From a checkpoint of a small mixture-of-experts model trained on Wikipedia.
Size: 12 layers, vocabulary 2328, 29.2M parameters.
Experts: 96 experts in each of 12 layers, 4 picks a token.
Training: a variant of SOAP for the experts, 258M tokens.
Below are experts of layer 9 (counted from 0) of a mixture-of-experts language model. Rows are named router (the router's row for the expert) and show model dimensions 0-127. Each number is 128 + 24 x the weight over its row's rms, rounded and kept within 0 to 255.
Before each expert's rows: "comes before" lists some tokens at least twice as common just after its tokens as in all text. This comes from a sample of Wikipedia text that the model never trained on. Tokens count by the router's weight.

# expert 31
comes before: "an", "a", "i", "ar", "h", "el"
router [126 105 144 136  98  89 103 148 132 154 123 135 145 100 117 132 151 111 118 115 124  98 124 115 161 129 144 135  96 104 129 108 140 127 121 150 173 124 148 107 161 130 103 133 133 161 157  98 127 104 152 158 123 120  91 162  98  98 108 125 111 153  81 131 161  89 115 110 121 115 148  97 148 121 168 132  80 102 158 166 165  93 105 172  85 134 121 116 104  98 153 155 129 121 104 150 139 118  86 138 137 142 148 126 110  79 107  88 111 140 144 141 159 151 166 117  90 133 130  91  94 108 164 148  80 136 129 156]

# expert 65
comes before: "-", "\n", "|", "==", "The", "==="
router [126  97 140 159 137 131 133 153 101 133 108 147 106 149 149 135 124 122 151 136 113 126 151 138 146 177 170  93 155 143 167 120  79 136 105 122 106  94 146 139  95 116  78 156  79 144 154 134  91 149  96 111  92 122 167 128 148 168 136 120 148 101 135 128 144 152  81 128 115 175 107 165 151 160 153 114 114  92 122 118 129 109 119 117 137 116 118  94 137 125 101 149 159 122  70 116 112 114 110  85 126 116 135 101 138 174 135 149 112  87 142 124 122 161 159 149 125 103 106 165 130 129 103 121 143 115  98 165]

# expert 76
comes before: ",", " B", " H", " M", " R", " ("
router [113 109 119 109  82 150 162 112 133 143 106  86 134 122  96 124 153 142 194  96 134 132 123 142 161 105 114 138 123 170 129 148 133  69 122 107 104 113 158 102 105 153 126 141 134 130 123  90  96 147  91 142 129 107 141 108 181 114 137 132 103 161 122  92 115 148 124 148 155 137 106 102 109 115 116 115 115 156 175 108 170 124  96 121 143  97  97 150 131 165 165 128 152 119 159  90 166 150 141 151 116 117 145 137  95 112 117 103 124 150 127 137 156 162 105 111 138 112 137 132 103 110 147 173 113 117 150 182]

# expert 29
comes before: " the", " ", " a", "stit", " his", "ternational"
router [117 141  82 119 155 129 107 166 137 136 112 115 110 159 109 145 136 128 115 145 145 162 112  89 119 114 136 145 138 144  80 161 116 111 148 103 133 123  92 110 100 136 138 151 159  98 130 146 123 132 107 127  81  81  87 177 128 171 134 162 119 149 159 146 107  81 172 114  90 133 116 116 117 129 149 120 192  95 166 106 106 142 132 153 116 116 128 117 145 104  90 100 163 155 117 107 124 157 129 128 155  93 130 137 130 178 157 138 153 139 115  78 148 147 152 144 102 174 123 119 120 116 153 118 142 104 140 130]

# expert 7
comes before: " the", "ed", " to", " a", " that", "ing"
router [132  98 109 159 125 133 128 112 135 122 102  93 104 118 152  92 137 143 138 136  96 113 124 106 122 113 130 131 119  90 181 176 128 151 111 131 134 149 139 156 165 152 169 141 132 158 121 147  75 141 104 144 134 148 127 158 102 107 141 161 120 132 123 159 153 160 130 132 130 116  92  59 100 101 132 128 147 130 158 130 115 150 148 131  96 132 138 104 139  67  85 134 131 152 152  90 104 138 113 102 125 143 122 113 139 161 167 144 165 148 101 175  72  95 123 147 155 101 118 150 155 154 110 143 107 107 144 119]

# expert 61
comes before: " the", " ", " time", " a", " s", " end"
router [140 164 112 152 134 133 120 133  99 170 137 134 116 116 113 157 111 139 115  96 168 156 129 160  98 114 154 176 179 128 117 135 133  93 110 107 117 179 140 162 144 121 160 127 143 114 144  83 100 139 109 142 131 149 180 126 124 152 138 149  79 133 132  92  99 141 153 111  95  97 140 127 104 105 121 143 123 104 156 140 169 111 101 157  93 151  97 109 141 122 107 147 150 153 118  92 138 149 113 131 151 113 123 176 148 155 164  95 119 167 129 126  93 119 135 100 140 119 101 168 107 139 115 171 136 165 153 150]

# expert 2
comes before: "ed", "ing", "ation", "s", "ated", "ment"
router [117  97 160 112 164 165 158  88 128 111  90 119  98 108 134 124  74 107 114  72 147 141 130 128 102 100 141 128  90 100 141 128 117 144 177 138 158 121  92 159 118 140 123 120 119 118 125 156 159 143  87 100 106 128 118 108 134 119 156 163 120 124  98 165 135 137  93 123 139 103 104  99  95 133  84 108 134 129 103 101 125 116 152  74 116 139 159 144 134 151 129 141 108 101 153 148 130 121 116 160 123  91 166 119  92 150 132 163 154 116  90 151 102 135 121 139 131 158 151 166 166 108 109 141  95 131 129  88]

# expert 12
comes before: " to", " in", " by", " the", " on", " a"
router [149 127  94 127 150 158 102 112 119 148 126 105 114 144 135 135 133 150 144 147 130 122 134 127 133 117 137 121  94 100 183 115 116 122 124 161  88 120  95 139 170  96 128 145 142 136 140 130 126 118 116 181 142 147 108 138 109 160 113 165 118 152 124 118 144 126 117 114 142 139  90  84 100 118 135 128 165 124 118 169 116 141 141 102  90 141  98  74 141 104 141 148 116 162 151 135 115 109 155 129 144 108 155 131 113 151 126 181 125 155 125 148  82 132  68 145 173  99 158 194 171 101  98  98 147 113 165 114]

# expert 44
comes before: "N", " ", "C", "S", "A", "W"
router [137 150 125 136 120 150 125 114 133 136 163 143 126 140 125  94 112 121 110 170 103  83 107 131 160  66 139 159 121 132 131 150 154 144 109 161 142  87  98 141 111 116 118 142 124 129 142 116 150 166 108 127 171 115 159 150 139 128 125 150 179 122 150 132 137 148 147 144 113 120 104 154 162 102  79 146  73 108 141 112  78 102 144 147  99 137  91 124 148 141  93 112 123 133 156 114 162 160 119 142 174 129  98 115 123 161 161 151 151 123 153 110 163  98 138 150 117 112 109 118 112  98 173  98 157 111 140 178]

# expert 58
comes before: ":", "2", "1", "}", "3", "0"
router [ 96 158 183 159 116 158 117 106 136  99 147 146 136  97 143  97 111 113  98 136 102 111  87 107 146 119 115 137  93 138 113 127 156 158 138 114 152 124 157 109  92 122 116  92  61 134 128 135 142 147 169  92 161 156 130  90 124 139 140 129 143  70 166  83 152 100 121 147 130 150 146 168 158 126 128 134 128 122 132 129 106 120 116 162 127 145  95 103 124 130 129 130 137 152 159 167 162 115 130  89 149  96 115  96 182 124 147 155 154 106 141 119  75 135 146 107 142 152 121 132 147 110 130 121 159  99 138 135]

# expert 72
comes before: " the", " a", " ", " his", " he", " an"
router [104  99  86 109 154 108 123 125 127 164 125  86 136 133 110 126 130 117 109 115 158 149 123 124 157 119 168 104 149 119 160 120 127  69 128  84 142 145 111 152 112 143 150 152 169 132 113 127 127 166 124 134 102 168 135 168  98 128 100 136 130 122 163 117 120  79 152 130  90 109 124 101  90 113 106 125 161 107 127 146  99 142 130 144 113  95 130 106 141 105 127 116 152 129 110  88 152 173 102 108 161 120 129 164 152 150 147 134 141 127 120  86 103 159 126 136 147 129  91 160  83 131  99 153 147 178 187 121]

# expert 68
comes before: " of", ".", ",", " in", " was", " and"
router [ 95 138 142 109 135 144 145 118 109 136 172 125 131 115 120 160 110 167 128 145 138 102 102 114 120  88 108 101 108 118 167 167 152 156 153 146  68 111 100 109 106 167 122 109 135 132 141 131 149 121 171 136 125 132 129  86 151 164 164 111 142 143 110 102 102 138 161 110 156 121 154 113  89 139 114 120 148 174 124 104 109 150 127 127 180 124 109  88 151 156 107 128 136 191 128 146 157 133 132 146 130 139 123 168 104 149 135 125 134 143 116 129 126 121  73 116 175 158 112 176 173 125 100 107 127 139  94 114]

# expert 60
comes before: "1", "2", "3", "4", "5", "6"
router [113 152 108 102 100 105 139 109  90 152 173 181 120 163 107 119 151 103 146 111 130 105 134  96 136 153 140 117 148  87 121 129 128 125 123 120 111 134 171 126 127 151 150  96 126 143  80 128 108 153 110 128 131 135 101  97  95 119 115 183 139 126 190 135 122 123 108 153 102 155 102 108 144 160 144 136 139 125  94 181 128 120 141 116 108  84 158 112 119 140 120  95 157 105 149 127 177 130  94 181  89 106 105 125 156 138 140 129 105 108 109 123 173 121 118 128 154 176 110 119 102 129 119 109 152  98 135 156]

# expert 3
comes before: "i", "a", "u", "h", "an", "o"
router [116 140 117 141  84 129  94 153 156 141 116 141 154 149 153 122 144 137 135 144 130 123 113  79 193 132 114 147 106 104 124 128 117 128 135 106 122  75 137 123 135 141 170  87 109 124 165 137 122 109 125 117 141 137  96 153  85 136 128  97 138 173 107 120 132 141  98 120 145 104 111 101 160 172 146 170 152 122 150 132 176 135 139 148 104 156 126 164  92 166 144 160 161 119 114 122 159 171 128 159 136 157 128 114 107 111 101  92 117 113 103 118 147 138 143 135 101  73 100 110 122 117 162 142 162  91 117  88]

# expert 90
comes before: "ed", " in", " on", " to", " by", "ing"
router [179 142  89 169  87 119  85 105 122 101 175  89 163 129 154 141 124 142 129 100 154 121 174 113 150 117 147 116 127 115 164 132 138 130 103 144 129 142 105 150 172 140 127 115 134 107 107 150  91  93 121 170 128 136 111 150 113 142 148 127 172 119 108 112 144 140 103  82 129 146 136  80 125 125 102 142 146 115  90 165 129 117 168 108 122 120 106 122 132 122 155 164 121 134 140 154  99 150 100 122 128  87 160 178 129 142 137 105  66 168 152 156 113 115 111 170 135 102 132 118 155 140 136 104 115 134 139 143]

# expert 67
comes before: "\n", "-", "|", "==", " The", "The"
router [135 126 126 126 148 109 149 143 103 113  94 148 145 125 145 103 142 131  96 117 125 121 145 151 172 154 165  89 126 130 168 128 105 116 115 114 100 137 155 122 120 129  98 150  74 125 139 118 114 142 102 104 121 107 164  86 163 161 114 167 109 116 147 140 148 109  66 136 136 157  89 127 169 176 123 103  97 131 129 154 125 105 157 102 140 140 120 130 144 117  98 170 125 106  69 132 134 147 130  99  85  97 126 109 150 176 152 175  96 146 115 108 145 163 154 125 119 108 110 116 103 131  81 121 112 147 126 150]

# expert 8
comes before: "a", "er", "i", ",", "ing", "s"
router [ 89 135 122 155  99 109 119 159 149 117  77 136 139 156 163 170 115 138 147  95 129 149 143 130 101 104 123 174 118 140 147 117  74  70 149 119  96 104 135 141 136 181 167 105 117 136 129 136 104  69 114 144 108 118 139 163  86 131 168 146 144 135 139 132 133 116 162 163 145 107 122 128 111 127 100 140 157 149 123 155 142  92  80 113 107 119 135 153 125 172 143 142 170 125 116 122 103 123 140 136 122 128 149 155 109 121  92 105 106 112 147 155 154 141 124 147 109 108 122  94 118  88 140 147 184 124 130 153]

# expert 19
comes before: "\n", ",", " in", " and", " of", " player"
router [109 121 168 127 166 147  82 137 179 112 134 116 114 156 153 157  80 123 139 136 127 134 123 114 158 119 125 154 124 110 105 133 151 109 125 121 114 144 135  89 114 108 121 140 120 134 131 151 138 127 161 162 119 113 176  96 146 169 130  99 134 131  85  77 107 114 127 144 144 161 177 151 124 132 183 107 168 128 127 107 106 140 116 156 175 124  97 104 118 148 162 130 177 129 146 147 104 137 127 155 136 134 125 149 135 108  99 145 108 123 103 127 110 133 151 166 125 121 169 189 167  89 143 122  99  98  95 139]

# expert 92
comes before: "|", "A", "ames", "B", "-", "reat"
router [130 114 141 142 113 148 152 138  93 105 109 123 164 129 137 122 128 108 117 149  67  90  87 126 135 155 156 147 125 145 167 129 109 153 103 112 120 116 158 131 135  57  91 139 124 100 122 134 109 105 134 111 113 172 149 127 134 148 178  96 166 101 132 159 120 127 144 135 116 143 127 149 156 125  89 167 124 115 163 152  92 110 120 127 169 124 121 156 150 102 109  89 117 117  73 130 105 100 122 115 146 126 132 123 134 109 144 152 118 129 123 156 180 135 181 153 107 112 146 112 114 180 161 139 106 100 156 122]

# expert 74
comes before: "\n", " |", "-", " and", " (", " The"
router [110 140  91 137 107 101 133 159  84 126 104 126 146 146 125 156  99  87 108 141 115  77 103 118  88 165 153 124 149 127 151 103 115 118 148 120 100  89 124  95  89 148  96 134 128 160 133 135 124 140 109 157 162  88 174 133 104 172 137 146 132 137 123 133 113 119 157 143 133 164 113 105 134 148 135 135 141 137 147 109 109 135  92 120 136  99 161 111 133 172 106  82 145  80 112 126 123  95 152 149 133  86 147 176 150 170 169 171 154 164 153 130 166 133 117 138 120 101 135 127 105 123 132 106 127  93 113 125]

# expert 47
comes before: "A", "C", "P", "S", "L", "R"
router [147  89 153 134 128 133 129 141 113 145 181 140 117 159 147 153 111 149 115 140  97 100  98 147 129 102 134 175  87 142 155 109 166 133 146 112 130  83 146 156 159 140 120 118 146 145 117 152 148 142 113 154 161 118 156 103 169 132 178 121 175 118 124 153 161 119 165 134 110 118 158 164 139 143  87 158  99  94 130 120  84 136 106 150 144 118 103 157 120 158 107  89 146 101 122 134 124 159 129 148 132 148 167 135 100 100 165 152 122  97  99  99 155 148 163 139 105 123 105 118  93 133 155 110 109 123 164 124]

# expert 91
comes before: "es", "er", "ia", "y", "ial", "e"
router [119  87 116  92 110 148 135 149 143 160  96 118 147 156 149 102 153 111  83 121  90 129 147  91  88 111 148 142  92 105  83 140 131 102 151 127 135 142 133 159 143 131  89  83 139 136  97 120 106 115  90 118  91  88 115 117 104  91 137 146 106 145 131  98 145 138 148 150 163  87 101 110 101 117 166  93 147 163 125 130 137 112 135 128 102 141 139 136 123 147 120 117  93  87 150 137 125 133 119 135  98  99 153 118 179 113 112 113  88 108 115  78 122 106 148 135 100 167 164 122 151 143 154 137 112 151  92 109]

# expert 45
comes before: ":", "s", "ment", "ly", "er", "ing"
router [102 114 138 145 141 151 100  95 112 106 115 141 115 113 154 139 131 108 126 122 149 151 108 169 110 114 128 161  90  83 156 136 124 150 162 122  92 156 139 181 128 137 144 110 112 109 137 102 113 145 190 122 119 151 104 156 165 109 166 144 125 144 120  58  98 107 108 154 115 137 146 155 126  83 144  90 147 100 158 122 114 146 101 151 124 120 101 142 126  96 130 152 124 155 122 147 123 149 143 104 140  81 161 102 160 115 147 140 106 121 154 125 127 106 123  86 119 154 137 195 130  93 156 142 118 154 116 110]